{"n_layer": 13, "d_model": 160, "d_expert": 64, "balance_loss": 0.00256, "tie_embeddings": false, "steps": 7715}
Below are experts of layer 8 (counted from 0) of a mixture-of-experts language model. Rows are named router (the router's row for the expert), up (a neuron's input weights, with its number), down (a neuron's output weights, with its number) and show model dimensions 0-159. Each number is 128 + 24 x the weight over its row's rms, rounded and kept within 0 to 255.
Before each expert's rows: "mostly gets" lists some tokens that are sent to it at least half of the time. This comes from a sample of Wikipedia text that the model never trained on.

# expert 3
mostly gets: " Ba", " Ra", " Man", " Cha", " Sa", " Sal"
router [ 80 131 104 139 170 169 128 132 144 162 133 131 155 114 102 134 145 140 148 104 147  90 117 164 107 131 113 148 129 131 147 112 196  59 131 147 140 106 120  98 145 132 163 128 166 139 130 139 151 144 103 119 146  95 105 126  68 115 138 144 134 120  67 118 134 177 146  98 171 142 131 143  95 159 100 147 121 128 110 112 104 159 151 145 189 114  97 142 175 103 126 135 146 109 124 147 124  88 120 123 114 120 151 138 132 112  88 122 116 127 160 158  88 116  88 138 133 164 162 120 131 115 126  99 136 115 107 118 101 113 146 153 151  97 157 144 154 131  93 140 153 130 117 110 128 125 102 102 142  86 141  99 133 131 146  88 112 144 114 115]
up0 [111 124 137 145 153 106 115 164  92  95 105 137 135 134 101  65 150 121 124  87  99 146 121 142 117 110 144 156 116 200 126 107 144  93 127 165 120 118 143 110 115 155  97 133 125 156 132 130 130  67 138 135 155 121 166 146 105 145 154 137 124 147 122 162 111  92  94  85 125 144 134 105 151  95 129  98 160 139 139  93 171 121 138 106  98 166 181 129  81 129 114 129 106  89 148 128  78 161 144  63 117 151 105 118 151 120 110 119 123 150 105 139  86 115 166 174 133 141 115 140 134 133 138 120 152 112 158 152 128 129 119 106 118 125 139 152 124 110 116 115 139 128 143 132 113 156 169 114 119  86 130 113 109 111 131 182 131 117 142 143]
down0 [111 132 154 128 140  93 123 113 109 130 120 125 131 126  90 124 128 116  95  93 126 127 161 109 126 115 132 150 158 134  98 156 154 129 146 133 139 134 148 147 125 111 117 187 159 217 108 105 152 145 112 141 101 145 113 144 148 140 134  92  97 108  71 151 121 163 117 110 131 123 128 184  70 134 134 147 105 123 110  93  76 136 150 130 108 152 105 162 114 146 142 157 113 115 140 149 167 149 118 113 151 111 142 147 181 116 137 132 119  95 142 135 139 122 160 129 178 121 108 123 126 186 147 133  91  68 122 127  90 118 136  83 115 142 117 147 109 152 157 135 130 128 138  98 114 115 112  89 155 132 137 100 141 122 143 133 155 122  95  91]
up1 [107 183 105 140 209 162 112 107 155 138 127 100  49 110 166 133 162 127 122 114 130 139 111 164 120 145 110  86 102 117 164 138 158 112  85 100  98 108 103 115 105 164 120 130 126  67 109 156 117 111 157 132 132 150 151 136 164 129 150 124  99 151 130 141 104 134 122 153 125 158 149 164 101 156 137 110 145 111 172 171 128  97 162 140 145 141 142 151 129 112 115 125 151 114  98 136 151 138 110  96 129 156 119 104 127 159 116 114 139 157 125 150 136 132 117 138 119 128 114 131 131 133 139 106 106 120 159 155  98 142 132 157 122 100 159 155  99 147 146 165 125 101  72  99 147 145 110 153 146 115 118 157 169 106 151 119 135 152 134 117]
down1 [120 136 156 129 101 164 173 168 103 139 120 122 124 103 130  85 134 111 183 171 110 150 130 135 111 113  88 135 125 110 151 104 134 126 157 129 127  99 117 159 138  97 107 145 146 115  91 146 149 115 128 177 110  79 107  97 139  94 107 129 105 141 128 132 187 149 164 130 107 127  83 123 120 159 124 121 125  98 116 124 135 175  99 136 100 141 151 117 146 111 110 196 128 139  98 167 116 155 140 129 145 138 121 100 120 169 144 103 124 147 146 124  88 125 145 114 100  77 148  80  91 100 163 105 126 116 149 131 118 160 122  96 125 175 124 135 143 149 100 136 141 130 135 152  98 124 122 146 138 143 124  77 119  99 110 144 162 167 122 137]
up2 [143 123 139 151 141 123 107 115 114 161 153 136 110 114 125 115 115 125 140 140 125 125 149  96 146 176 153 108  88 173 121 131 126 150 121 123 122 197 127 132 125 138 134 133 124 124 137 109 124 105 123 147 127 137 182 149 134 106 107 101 125 204 145 126 108 152 122  97  83 138 147 114 154 132 121 125 112 120 149 186 144 114 150  80 137 155 117  95 101 135 100 138  82 119 134 130  94  94 117 129 100 116 128 126 126 130 126 118 195 129 159 135  82 142 107 133 160 135 125 149 113 112 118  73 109 126 138 134  60 111 132  98 167  89 128 102  96 145  98 126 109 156 138 167 122 134  93 145  73 140 116 144 168 124 110 122 137  93 115  95]
down2 [121 127 165 133 130 151 160 102 113 125 102 146  86 160 133 150 140 125 149 149  97 100  82  86 132 137 152 144 118 149 150 123 153 115 152  94 144 160 140 153  98  96 121 183 139  78 124  99  94 142 139 134 123 126 148 108 132 121 139 138 111 127 141 164  91 156 112 137 136 125 118 141 120  93  95 132 136 152 152  85 124 116 163 151 131 126 121 131 148 112 181 161  80 143 120 110 149  98 195 123 116 136 136 144 135 144 108  98 145 104 130 131 106 102  94 121 137 114 137 124 176  87 126 126 136 127 111 154 122 120 159 126 174 131 119 121 156 117 121 138 153 151 131 117 105 123 164 140 125 139  85  44 150 146  91 128 143  87  89 166]
up3 [105 173 153 138 120 153 103 172 110 173  85 114 104  91 123 131 168 150 145 164 149 140 109 157 103 138 182 104 118 121 106 149 184  97 131 119 139 127 111 147 152 131 111 106  97 128 111 154  97 107 152 122 125 171 132  99 139 130 105 173 136 134 136 149  94  91 105 112 128 114 116 151 167 105 129 173 113 101 146 145 163 115 105 142 127 141 146 126  99 141 136 136 136 100 148 123  91 156 137  90 117 120 142 147  90 176 101 151 129 141 103 117 138 151 146 108 137 111 115 131 130 164 107 107 136  96 134 141  99  96 148 113 145  91 166 123 132 147  87 110 123 142  88  88 121 136 108 170  81  90 144 137 111 111 162  88 123 112 152 131]
down3 [113  87 122 138 156 168  85 107 122 141 160 195 127 141 101 109  91 164 154 112 136 145 121  90 116 125 136 138 119 144 142 128 135  94 112 135 109 113 106  96  95 154 118 121 144 160 119  96 159 122  90 131 126 158  92 157 144 109 167 167 150 134 123 104 131 180  77 116 168 107 157 123 130  96  95 133 109  84  93 137 122 159 108 116 115 153 145 118  91 119 142 127 166 142 159 106 129 161 120 108 114 119 137 121 113 176  87 148 161 123 148 129 104 154 140 110 150 116 117 136 116 112 133 135 151 115 150 140 104 101 122 135 174 168 122 110 104 123  91 126 156 105 131 165 148 126 135 117 157  94 103 153 126 120 155  99 154 124 157  76]
up4 [140 125 117 140 177 153 101 112 126 125 133 131 122 132 113 122 143 107 129 114  80 107 105 144 164 125 144  96 114 169 127 140 137 116 126 153 101 119  64 115 104 107 120 142 144 144 110 102 109 149 108 124 141 154 143 131 117 105 124 147 119 119 129 110 113 133 124 139 102 126 127 137  96 112 114 132 143 133 180 112 135 163 151 120 109 140 163 121 138 120  69  87 134 150 111 185 122  94 111 131 120 171 119  73 125 131 136 169 150 107 135 112 163 121 105 183 123 166 134 148 172 116 105 131  80 160 151 154 121 169 139 133  75  69  97  80 126 122 140 135 138 171 103 107 138 125 109 129 132 161 180 130 127 170 177 135 141 125 140 128]
down4 [172 139 126 137 111  56 197 107 150 129 125  97 105 108 140 116 141 119 139 120 137 126 128 134  94 130  98 166 132 137 183 105  90 102 136 121  73 130 128 108 130 121 136 163 140 144 187 153 113 134  94 103 144 111 162 148 127 138 100 136 153 153 134 159 146 123 125 107 108 135 141 135 118 176 149 113 159 144 114 130 155 152 122 133 137  91 150 115 151  86 144 149 147 147 122 146 130  47 107 154  66 108 149 124 144 157 117 118 185 144 137  92 125 161 138 145 133 140 143  92 116 107 131 121 132 139 112 107 167  95 122 109 146  91 144 145 128 150 139  92 114 149 151 124 119  90 115 102 142 101 109 112 110 145 114 108 131 139 122 131]
up5 [118 173 120 154 105 106 107 127 101 151  93 111 176 145 117 139 150  95  85 130 112 114 122 167 127 128 106 122 123 148 119 189 122  98 144 104 173 163 159 125 159 128 105 153 108 137 112 160 150 158  93 128 130 110 134 146 145 146 117 150 124 153 114 114  94  80 146 153  86 113 123 112 184  93 134 144 113  99 151 131 110 118 123 113 121 130 130 116 123 124  94  69 103 119 125 139 138 138 138 134 120 137  99 128 152 136 113 122 146 109 136 104 119 120 162 116 149 140 148 145 101 158  90 132 123  59 118 168 144 147 152 133 126  84  96 114 119 150 163  73 128 156 117 125  80 157 111 138 142 134 111 135 148 123 156 101 147 177  77 133]
down5 [137 110 149  85 123  77 121  99 126  89 111 153 134 122 173 140 110 114 115 104 142 161 147  93 148 118  89 140 149 125 150 143 170 135 142 175 131 174 118 135  96 124 144 137 114 135 135 113 117 116 112 122 183 137 118 113 109 161 142 111 115 129 147 132 127 162  92 139 128 149 114 150 157 136 125 139 100 122 119 125 133 131 128 114 122 110 138  57 118 103 110 154 115 154 132 150 156 107 106 169 134 134 141  56 106 109  64 120 146 125  94 188 143 140 138  87 178 117 111 141 180 132 120  96 131 173 129 133 141 152 134 146 141 118  87 134 108 100  94 149 113 124 105 143 135 141 122 111 102  95 160  94 144 106 160 142 129 151 108 122]
up6 [142 141 120 127 120 101 113 104 148 159 134  74 111 117 126 102 135 154 125 176 141 100  78 102 170 125 152 101  95 130 106 157 140 133 127 132 132 188  83 108 157 151 112 154 113 135 108  97 139 132 106 123 155 147 111 182 149 160 138 147 113 168 139 112 118 123 126 128 104 155 111 125 147 100 144 145 147  94 167 133  94 150 109  94 147  95 130 131 105 134  92 128 117 130 129 138  76 122 146 137 121 152 123 101  87 111 144 150 168 159  98 145  98 111 131 166 158 139 176 144 123 103 111  96 118 153 132 107 115 114 106 115 125 119 156 159 130 130 183 130 104 173 127 111 167 147 114 134 125 160 109 116 128 138 125 142 191 149 122  82]
down6 [149 163 163 146  97 156 124 140 127 156 137  89 145 131 153 104 121  87 114 161 110 169 126 131 121 158 110 144 103 138 128 131 131 149 137 113 150 126 126 118 168 128 159 126  86 125 140 123  96  94 136 149  92 118 155 140 118 104 134 114 143 115 176  55 139 124 173 164 119 138 115 101 112 111 182 135 158 155 134  74 114 116 124 156 127 126 119 153 127 114  82 141 149  68 155 129 119 121 125 137 125 141 105 156 151 111 110 114 119 108 175 120  72  98 118 123  78 126  98 120 103 155 102 164 113 120 125 134 133 181 142 142 109 139 150 118 108 147 146 112 105 127 129 139 166 148 145 105 128 114 178 157 133  97 112 100 139 118  85  99]
up7 [ 85 109 131 109 172 149 106 136 114 139 126  99 123 126 103 135 132 139 111 149 101 125 111 139 115 146 174 115 153 164 127 122  99 142 124 138 102 141  81 130  86 142 180 104 147 198 113 137 104 118  82 149 117  82 172 138 133 159 149 117 105 158 156 148 111 127 107 134 118  79 148 112 146 109  94  90 114 133 150 136 122 133 146 133 125 138  97 156 115 118 161 110 107 121 110 104 157 139 116 140 102 142 119 119 125 145  85 129 111 108 130  89 107 171 112 130 140 124 118 127 134 155 144 133 147 110 163 104 101 137 119 154  63 100 170 125 174 167 135 127 142 120 152 131 133 114 180 117 138  76 162 138 122 134 143 154 191 131 116 136]
down7 [104  92 101 106  94 117 157 106 126 100 112  99 120 122 149 109 105 109 166 137 106 132 139 115 109  76 120 138 105 158 158 131 113 157 106 110 104 140 137 129 122 131 181 166 179 138  97 154  84 135 122 104 153 136 156  93 139 123 153 103  87 108 144  88 103 121  88 121 150 135 151 101 137  99 113 148 144 128 152 143  68 113 127 156 166 138 124 117 127 145 141 139 107 135  99 122 116 118 153 112  84 138 123 137 163 135 129 123 113 122 151 134 182 182 162 145 127 137 117 115 128 127 186 120 150 153 142 135 143 143 115 160 122  71 145 135 109 100 153 133 132 106 115 157 118 183 173 143 115 131 138  91 138 157  98 154 120 109 128 169]
up8 [105 133 112 113 118 119 100 118 131 145 114 121 142 146 117 114 117 110 164 159  99 134 120 126 161 169 143 113 104 101 130 114  81 127 131 127 137 165  96  94 124 136 163 119 112 147 114  99 147 119  81 149 133 200 139 113  76 152 161 154 143 125  71  91 177 136 148 139 108 146 125 146 142  79 120 112  99  96 177 116 113 130 190  91 162 145 116 128 122 126 122 131  92 114 137 116 100 139 152 119 108 149 146 115 115 124 142  87 105 109 151 153 115 146 102 125 148 134 125 164 115 116 139 128  94 148 165 157 123 130  99 161 159 131 128  70 152 111 123 133 167 106 141 156 146 154 103 109 136  87 111 157 159 118 143 141  83 131 136 110]
down8 [ 78 133 137 127 150 150  84 188 103 138 156 128 176  94 163 173 119 158 126 116  98 100 109  94 108  84 133 119 150 112 110 103 133 143 138 141 129 170 136 125 162 178 138 107 128 129 126  84 136 127  97 127 133 145 109 157 137  92 169 116 133 107 163  94 109 135 118 133 155 137 109 158 156 158 122 110 137 116 112 130 133 135 144 119 118 107 133 120 146 109 148  70 179 113 144  99 143 163 137 138 170 128 120 141 143 127  91 120 113 117 166 137 101 137 135 100 102 128 150 110 114 111 132 152 192 124 135 159 148 139 133 122 119 115 115 141 121 108 113 118 121 103 168 140 157 169  87 108 116  99 132 113 117 106 101 121  55 114 102 147]
up9 [158 149 116  89 151  84  91 142 124 123 134 133 128 107 131 138 137 164 162 138 180 133 125 160 123 157 168 140 135 140 137 123 159 146 115 170 123 127  86 125  92 131 148 110 104 122  96 109 123 141  99 136 118 134 112  89  99 196 131 138 115 151 137  84  87 108 127 173  67 122 158 115 151 145 120 132  93 136 124 110 131 108 147 112 148 154  74 127 124 150 131 122  90  80 103 139  93 126 156 134  65 163  96 107 126 122 119 124 109 147  96 156 105 119 150 117 162 137 131 138 113  99 157 113 123 129 117 127 132  96 134 130 158 136 142 157 120 104 146 150 148 157 152 139 151 121 104 130  94 161 130 170 109 135 134 139 194 154 141 125]
down9 [119 118 135 122 159 147 150 138 109 119 100  76 138 129 102 132 112 131 111 174 110 171 130  89 167 124  88 153 153 162 194 112 137 148 142  80 166 131 140 126  81 151  86  75 142  97 125 107 174 130 198 138 121  86 124 137 131 162 115 159 121 144  94 136 126 119 125 141 117 126 102 145 129 162 118 100 126  81 118 148  68 118 125  86 105 117 133 167 136 111 143 119 109 149 115 130 102 112 132 132 126 141 148 143 136 110 136 124 131 116 126 108 133 120  92 159 106 141 129 145 143 129 136 149 140 135 104 161 176 114  69 118 100 111 124 107 146 142 166 130 125 106 113 114 154 136 168 113 120 125 134 130 142 177 145 136 132 173 120 116]
up10 [120 141 140 151 117 138 115 136 136 120 128 133 136 108  67 100 106 162  80 116 127 139 147 157 128 158 144 136 135 202 139 131 190 136 138 136  97 129 104 114 107 155 172 120  97 113 131 146  69 117 118 144 112 156 159 146 145 121 120 129  85 108 113 125 153  95  44  94 142 141 117 130 137  98 157 126 164 161 171 109  89 134  93 135 114 118  87 103 106 139 166 144 136 138  94 158 134 153 118 124 182 168 117 136 126 169 137  91  91 117 103 168 124 119 141 121 146 119 113 157 148  91 117 128 131 140 130 109 138 123 129 107 170 130 136 157 152 141 140 125 137 135 139  95 124 124 123 129 174 135 130  91 111 121 152 126 141 143 141 121]
down10 [158 148 142 127 100  83 227  88 148  66  94 111 101  55 128 123 127 113 109 154 101 126 115 136 144 132 122 131 144 144 101 146 162 118 125 108 131  90 126 126 101 124 100 162  98 143 133 125 157 126 163 115 124 144 172 134 115  95 135 159 140 138 134 182 117 132 157 112 115 135 132 113 162  84 172 159 133 134 119 124 130 127 129 157 160  95 106 120 146 107  87 122 160 123 134 117 134 103 127 136 148 139 145 127 110 141 118  70 140 116 130 136 129  92 109 145 149 148 127  94 144 132 138 151 111 137 140  81 154 142 135  97 124 143 116 118 146 143 122 156 135 150 182 118 150  92 156 118 117 113 128  97 143 177 100 131 124 113 123 126]
up11 [122 156 117 115 153 121  97 102 118 140 111  88 123 126 140 107  76 109 150 125 135  89 136 137 103 141  69  95 148 175 130 126 100 133 135 117  98 142 114 117  67 115 122 148 135 107 131 133 100 131 103 165 107 154 154  97 160 126 105 104 136 152 105  97 111 138 114 119 116 124 120 176 169 125  91 103 151 135 142 106 109 170 126 140 160 127 116 116 111 154 106 163 156 150  83 112  80 166 108  93 138 111 145 114 139 164 155 112 136 103  85 127 116 124 122 174 141 109 105 143 129 157 147 136 133 150 159 155 154 177 150 117 115 132 132  84 139 142 152 143 150 127 171 157 119 168 117 126 169 114 125 155 136 133 129 111 166 110 105  81]
down11 [155 106 157  92 119 123  84 114 107 168 109 142  90 110 139 135 143 126 134 167 116 151 130  97 170 116 132 142  93 147 140 117 181 105 119 108 110 115 167 110 159 145 128  89 107 109 132 133  95 174 171 142 119 139 114 126 167 129 141 121 100 122 146 166 129  90 137 120 122 131 167 151 138 107 159 113 124 117  96 137 134 136 115 121 117 111 122 161 123 114 147  96  98 132  79 130 145 115 107 135 146 115 147  90 100 140 173 100 142 156 132 163 139 120 144  87 144 134  93 146 181  97 121 125 144 140  93 115  89 111 133 152 123 166 164 141 123 107 124 120 129 141 140 112 109 108 150 175 128 150 167 101 107 118 161 108 122  72  97 190]
up12 [147 146 195 167 162 105 112 109  94 147 156 123 132 130 100 121 159 120 129 138 162 104 100  70 148 136 122 101  86 124 112  85 126 104  94 127 135 130 103 136 140 147 182 111 141 151 160 139 142 151 104 132 130 153 101 103 100 168 129 107 134 175 137 123 105 143 114 147  97  83 139  85 101 114 104 139  98 125 161 117  99 135 142 140 129 140 144  81 150 111 110 126  96 120 148 126 128 126 101 126  79 150 110 103 145 123 132 105 111 154  69 114 102 149 142  84 128 134  82 162 147 127 126 105 156 120 118 133  92 160 132 103 113 104 128  91 160 108 109 136 127 115 139 138 172 136 159 138 127 157 143 106 136 110 105 175 147 122 159 126]
down12 [140 148 124 137  98 115 156  86 143  83 118 115 143 100 161 144 112 173 120 169 139 136 114 131 181 110 140 131 110 128 124 196 103 137  85 143 142 101 160 103 102 118  96 110 184 119 116 122 131 141 135 136 137 122 108 103 169 140 172 154 170 123 112 103 147 126 127 160 134 120 138  95 122 103 139 174 112 134 101 129 130 168 134 114 132  74 138 156  99 108 102 122 143 129 137 123 126 142 130 128 111 200 133 134 125 117 138  98 143  86 115 124 141 138 143 119 143 133 143  56 114  95 123 142 131  99  97  75 133 134 180 118 123 141 137 155  89 123 134 152 111  86 171 129 131 120 138 110 135 111 129 128 133 135 148 108 174  92 137 125]
up13 [111 101 158 102 156 117 126 104 101 146 136 112 139 116 101 134 175 116 161  95 113 157 164  99 143 165 118 100 113 164 136  98 118 133 130 109 147 120  91 133 105 126 163 109 126 129  86  92 111 131 107 111 171 125 153 115 154 154 122 159  87 129 144 134 125 117 139 145 104 148 131 114 141 164 132 143  99 149 149 141 164 142 127 138 120 144 114 157 112 100 104  89  64  63 123 147  98 122 117 137 114 105 119 157 142 144 156  96 142 138  99 109 102 142 124  91 122 114 148 139 107 123 125 102 135 175 179  97 118 177  85 135 147 132 145 125 133 132 107 165 145 133 131 107 132  81 103 122 155 121 181 119 158 151 188 142 128  98 134 111]
down13 [135 150 117 111  95  96 145 127 127 113  73 122 141 103 160 132 112 119 139 105 112 145 140 129 134 120 107 144  96 179 147 164 150 140 130 144 123 132 164 195 142 148  83 168 168 129 130 119  94 163 101  66 116 120 135 135 120 136 153  96 143 133 143 127 121 163 151 126 112 129 128 147 136 145 157 148 109 121 127 104 145 144 116 131 135 123 146 119  96  71 121 150 104 138 128 174 182 120 166 137 133 129 102 139 114 158 131 124 109 100 145 134 105 159 151 106 137 137 144  97 137  69 102 150 168  77 133  84 141 137 170 116 107 128  88 111 167 135 116  91 122 103 128 163 146 140 144 136 119 146 100  95 102  99 150 116 150  92 133 100]
up14 [122 113 146 114 121 130 108 146  93 169 137 125 119 108 180 124 126 116 169 127 142 109 134 168 129 126 106 133 164 147 136 140 140 174 145 153 131 143 148 103 138 132 119 146 101  88  83 148 103 104 163 143 139  83 134 126 172 126 118 137 132 153  92 113  84 151 102 179  93 139 113 137 137 175 152  83  87 111 122 131 132 124 130 101 120 155 131 133 113 156 132 140 105  97 114 147 121 162 133  95 121 144 137 147 113 105 148 143 118 125 124 160  91 155 106  84 143 143 128 135 115 122 140 144 127 127 167 161 101  53 112 133 104 134  94 122 144  99 119 133 118 182 200 139 107 149 164 152 138 150 123 107 165  89 137 115 118 104 152 118]
down14 [104 141 132 105 161 125 138 141 150 105  96 133 137 139 124 111 151 104 158 140 127 111 163 157 145 122 131 108 138 121 135  87 108 105 132 126 132 129 130 103  99 130 113 145 137 150 149 146 117  90 147 173  80  93 171 147 116  92 120 180 177  98 130 143 142 119 115 143 127 169 117 129 145 119 158 157 111 157 107 148 150 122  86 133 126 119 136 143 194 118  98 143 165 140  96 131 105 139 143 108 101  98 127  97 106 101 156 157 164 121  66 110 152 140 158 133  68 146 134 117  92 118 139 151  79 118 122 148 141  90 110 135 121 133 123 151 106 106 138 128 157 132  90  73 149 110 148 151 109 124 144 105 103 105 175 145 138 129 111 175]
up15 [123 171 117 109 135 114 106 127 121 182  89  91 110 119 121 170 147 122  92 144 133 111 118 148 145 134 131 143 126 127  97 108 144 128 141  91  97 141 128 106  99 153 171 118 129  79 117 106 131 145 157 109 122 106 157 106 159 116 134 147 144 108 136 156  70  96 148 127 142 161 114 109 121 164 113 122 124 109 158 142 150 148 116 129 107 138 188 125  91  92 151 112 112 159 127 127 110 151  64 123 110 119  93 144  88 150 175 123 142 165 135 181 105 123 106 114 118 114 144 147 163 141 109  90 112  98 133 119 117 175 127 134 151 110 187 130 118  92 137 125 116 130  95 113 144 151  75 143 116 147 150 102 139 135 124 140 164  96 129 152]
down15 [106 154 161 122 137 139 114 106 178 110 128 150 118 136 120 126 126 138 146  94 121 131 134 154 136 184 134  93  93 105 112  91 148 113 113 127  94 141 113  92 109 118  85 130 127 140 103 114 137 116 105 115 157 140 114  79 121 143 160  81 133 117 109 153 148 131 132 142 167 100 112  93 115 158 127 125 171  94 141 150 146 189 142 114 110 141 121 131 143 110 130 126 128 115 144 159 140 174 113 137 121  93 132 131 151 192 162 176 115  92 116  60 156 123 126 133 106 113 107 124 108  97 149 117 124  88 148 134 134 137 148 144 132 102 170  96  92 118 143 126 123 114 106 112 139 123 149 117 151 189 140 189 135 119 128 124 152 159  93 112]
up16 [152 140 139 152 164 118 117 135 141 142  91  79 113 129 148  98 165  80 118 158 102 132 120 122 159 126 153 114 144 101 117 109 131 115 125 102 165 143 101 107 149 167 135  86 118  96 132  95 145 100 108 173 141 134 135  85 130 168 149 108  96 167 113 123 101 146 135 134  72  68 130 107 136 121 129 144 125 163 121 142 118 123 141 115 104 140 148  97 132 114 141 111 135  96 102 165  89 117 108 127 145 132  87 196 119  86 130 143 147 149 121 113 137 139 132 196 118 157 149 140 119 117 132 122 145 119 135 163 149  85 136  84 123 166 166 118 169  92 134 132 107 174 121 112 135 119 142 123  90 129 125  98 126 127 153 144 139 118 157 131]
down16 [140 135  99 110  97 140 112 147  76 149 117 143 129 171 119 119 137 147 129 150 156 200 142 142 123 134 113 138 137 152 142 140 130 132  96 146 149 135 118  88 153 125  92  84 105 101 107 133  89  73 120 165 115 136 139 121 103 109 165 136 124 128 137 178  83 132 128 157 144 108 129  96 127 163 136 117 153  76 101 122 116 145 139 123  71 141 139 139 145 137 103  86  98  96  89 128 139 112 105 106 127 118  90 102  71 105 123 176 153  67 138 155 151 156 135 104 110 126  90 127 147 148 132 146 139 121 123  99 149 117 142 128 154 111 139 135 173 151 150 129 160 139 154 177 136 113 145 130 168 123 144 144 135 152 118 109 135 143 131 135]
up17 [169 133 119 116  86 130 105 139 136  97  98 148 157 108  82 124 135 132 114 140 129 162  91 137 139 105 177 115 120 135 118 157 157  83 196 137 143 128 126 112 100  93 119 139 130 136 134 151 135 160 111 136 129 137 130 160  93 138 142 150 119 192 148 131 125 124 123 102  99 121 111 119 109 136 133 128 103 130 192 105 131 129 140 141 106 159 132 133 147 162  98 116 155 125 126  95  99 130 139 146 111 113 124 130 110 150 169 140 140 162 126 136 131 159 156 143 161 139 104 156 124 126 159  56 105  95 149 144 194 155 130 126 130 110 129 174 152 126 113  65 126 111 116 121 144 114 131 151  95 103 101 147 129  85 179 153 142 121 134 118]
down17 [143 111 166 101  85 143 104 162 146 158 123 111  94 117 126 130 114 137  56 136 115 134 103 140 138 143 154  99  98 117  86 144 122 148 160  88 188 113 139 167 122 152 104  82 117 115  99 117 175 123 130  90 137  95 151 119 167 149  87 137 134 129 135 135 136 158 170 129 141 157  96 155 153 115 144 116 148 150 114 126 145 128  88  97 110 104 125 116 140 186 129 123 131  95 150 138 138 146 145 126 142 110 100 173 168 153 115 136 165 102 135 110 124 133 115 167 142 152 106 135 111 120 139 153 135 120 158 124  97 104 131 134 134 121  92 139 119 153  95 111 115 139 154 130 177 122 109 126 138 104 109 114 152 148  67 151 106 109  87 129]
up18 [121 120 137 126 167 144 119 117 148 133 141 112 138 131 118 138 133 143 187 146 178 132 103 137 133 123 142 147 138 118 152 130  96 155  83 146 110 119 104  75 130 149 117 152  95 128 128 130 112 104 113 131 146 134 108 101 115 124 114  92 140 107 135 106 133 122 108 101 124 110 109 137 122 138 143 150 174 115 186 114 158 116 112 138 152 126 154 134 181 135 150 142  93 104 104  80  90  99 128 149 129 170  55  74 129 165  91 111  85 139 130 158 150 113 160  86 109 133 125 146 122 137 130 139  78 106  90 134 136 134 133 128 149  84 133 125 151 104 166 149 108 158 139 164 137 147 120 134  70 123 114 102 159 116 117 163 129  92 140 147]
down18 [ 96 134 144  91 167 123 153 109  90 109 163 132 130  97 153 160 123 142 142 171 125 155 123 118 128 136 120 130 123  83 130 111 113 101 124 120 135 146 103  92 157 102 134 148  97 142 137 151 127 182 140 129 116 120 155 123 112  98 145 148 126 144  87 128 109 123 130 156 137  93 111 157 118 150 158 161 178 155  75 124 147 161 127 139 133 146  83 121 127 130 136 108 135 147 133  87 152 150 171 112 129  96 111 111 137 150 120 110 116 103 139 158  88 108 152 123 114 149 129  53 167 133 101 101 106 131 124 144  87 104 112 129 115 109 178 145 124  91 110 101 134 115 143 118  72 161  81 138 165 134 131 123 142 153 165 145 167 116 147  99]
up19 [150 112 114 142 112 158 116 140 115 136 127 137 125 128 100 158 121 107 168 123 125 157 123 137 180 174 146 106 104 138  96 119 173 134 130 130 109 125  83  80 147 162 169 162 135 150 131 120 131 154 158 123 106 147 105 144 162 128 128 139 128 152 106 128 146 133 105 144 114 130 159 181  88 172 121 114 127 164 163 152 124 156  86 132 124 131 106 126 112 110 139  99 124  73 126 119 129 100  91 122 100 103 129 111 150 141 109 105 141 112 136 136  89 115  98 115 127 131 114 168 158 155 108  63  79 101 147 133 112 136 123 129 148 101 165 101 107 122 116  79  80 139  72 149 143 125 106 147 127 158 127 153 142 122 114  83 146 169 123 135]
down19 [118 147 129 112 125 125 156 141  92  90 129 131 129 132  82 137 146 121  98 136 151 172  83 158  76 137 126 167 131  77 107 111 198 144  91 150 156 116 113 143 159 143 148 184 147  97 149 138  93 137  98 151 142 175 121  91 130  88 129 149 138 109  98 143 125 155 134  95 123 162 146  99  95 119 121 115 113 146 131 127 133 125 136 175 169 129 136 127 121 160 149 102 115 123 125 148 154 138 123 118 140 129 111 144 132  98 174 112 132 133 138  73 123 130 112 120 141 165 140 104  94 140 160 141 123 155 131 138 125 125 110 185 119  93 106 136  71 107 119 146 100 127 128 138 118 135 125  83  97 115  92 128 133 133 157 102 128 154 126 168]
up20 [154 113 132 106 125 138 147 133 101 113 136  98 136  74 157 155 150  83 111 125 128  82 120 144 145 156 147 133 127 124 117 135 150 113 136 126 111 167 135 160  96 144 112 156 112  88 101  80  80 132 108 158 186  67 134 101  88 149 127 125 155 118 183  88 104 106 124 137 133 129 115 131  88 100 135 125 112 113 129 113 134 137 118 142 105 128  66 138 174 155 150 125 113 137 119 143 101 148 117 117 113 149 121 112  98 132 136 169 102 132 120 168  85  91 135 160 102 142 106 142 145 164 157 110 104 136 138 111 138 138 118 129 137 109 154 110 149 163 155 125  86  88 150 186 141 150 128 121 147 149 119 146 112 166 158 116 142 143 146 121]
down20 [140  99 145 133  84  94 170 114 169 161  99 107 126 103 135 102 147  70 101 141 138 102 140 144 128 106 123 127 131 170 169 110 103 178 123 129 101  83 132 131 149 123 112 174 140 172 122 152 127 133  88 109  89 159 129 150 148 149  77 110 113 105 133 152 144  64 123 121 119 158 111 121 107 125 137 158 107 107 104 144 146 156 117 173 150  63 107 114 102 137 149 135 127 157 102 134 106 167 152 168 103 114 147 144 128  80 156 146 135 106 146 133 112 124 148 140 146 160 129 128  91 122 117 140 138 139 124 110 166  94  98 119 136 126 123 122 113 127 148 111 124 143 123 113 138 132 173 151 165 127 131 108  99 152 140 100 126  89 154 120]
up21 [130 136 109 102 154  90 106 127 125 108 134 103 121 129 161 140 113 137 155 160 103 101 105 170 127 131 121  78 147 146 122 168 178 144 154 103 140 166 120 113 104 102 157 111 107 111 105  95 111 118  91 153 140 163 114 127 117 165 109 165 122 144 101 114 128 103 131 117  85 176 109 130 145 152 150 133 106 182 119 123  85 105 117 107 111 101 144 109 118 114  96 134 106 115 125 120 159 114 126 140 130 154 132 132 105 137 127  95 188 144 138 185  75 139 152 160 148 160 171 137 132 130 128 114 111 126 107 122  91 124  89 101 106 112 139 165 142 143 159 143 109 182 122 155 133 157  68 142 107 115  95 143 148 148 118 112 140 127 146 126]
down21 [118 145 139 135 114 156 103 117 123 193 164 144 121 148 126 128 140 168 157 129 138 165 146 146 131 136 119 135 139  89 119 116 100 158 102 196  90 119 157 101 156 121  98 104 133 111 146 137  96 172 126 167 128 110  76 119 110 145 118 146 130 180 133  87 142 133 141  85 135 135 144 122 141 113 124 147  99 134 100 110 179 138 140 141 142 122  64 162 143 141 122 117 124  90 156 133 122 146 150  90 104 106  87 158 135 117 118 142 119 102 102 152  78 115 134 113 123  99 113 100 116 116 139 163 127 131 132 150 169 123 159 129 157 101 136  83 119 133 118 109 129 150 106 168  76 117 111 124 103 146 145 114  99 145 118  88 145  95 130 140]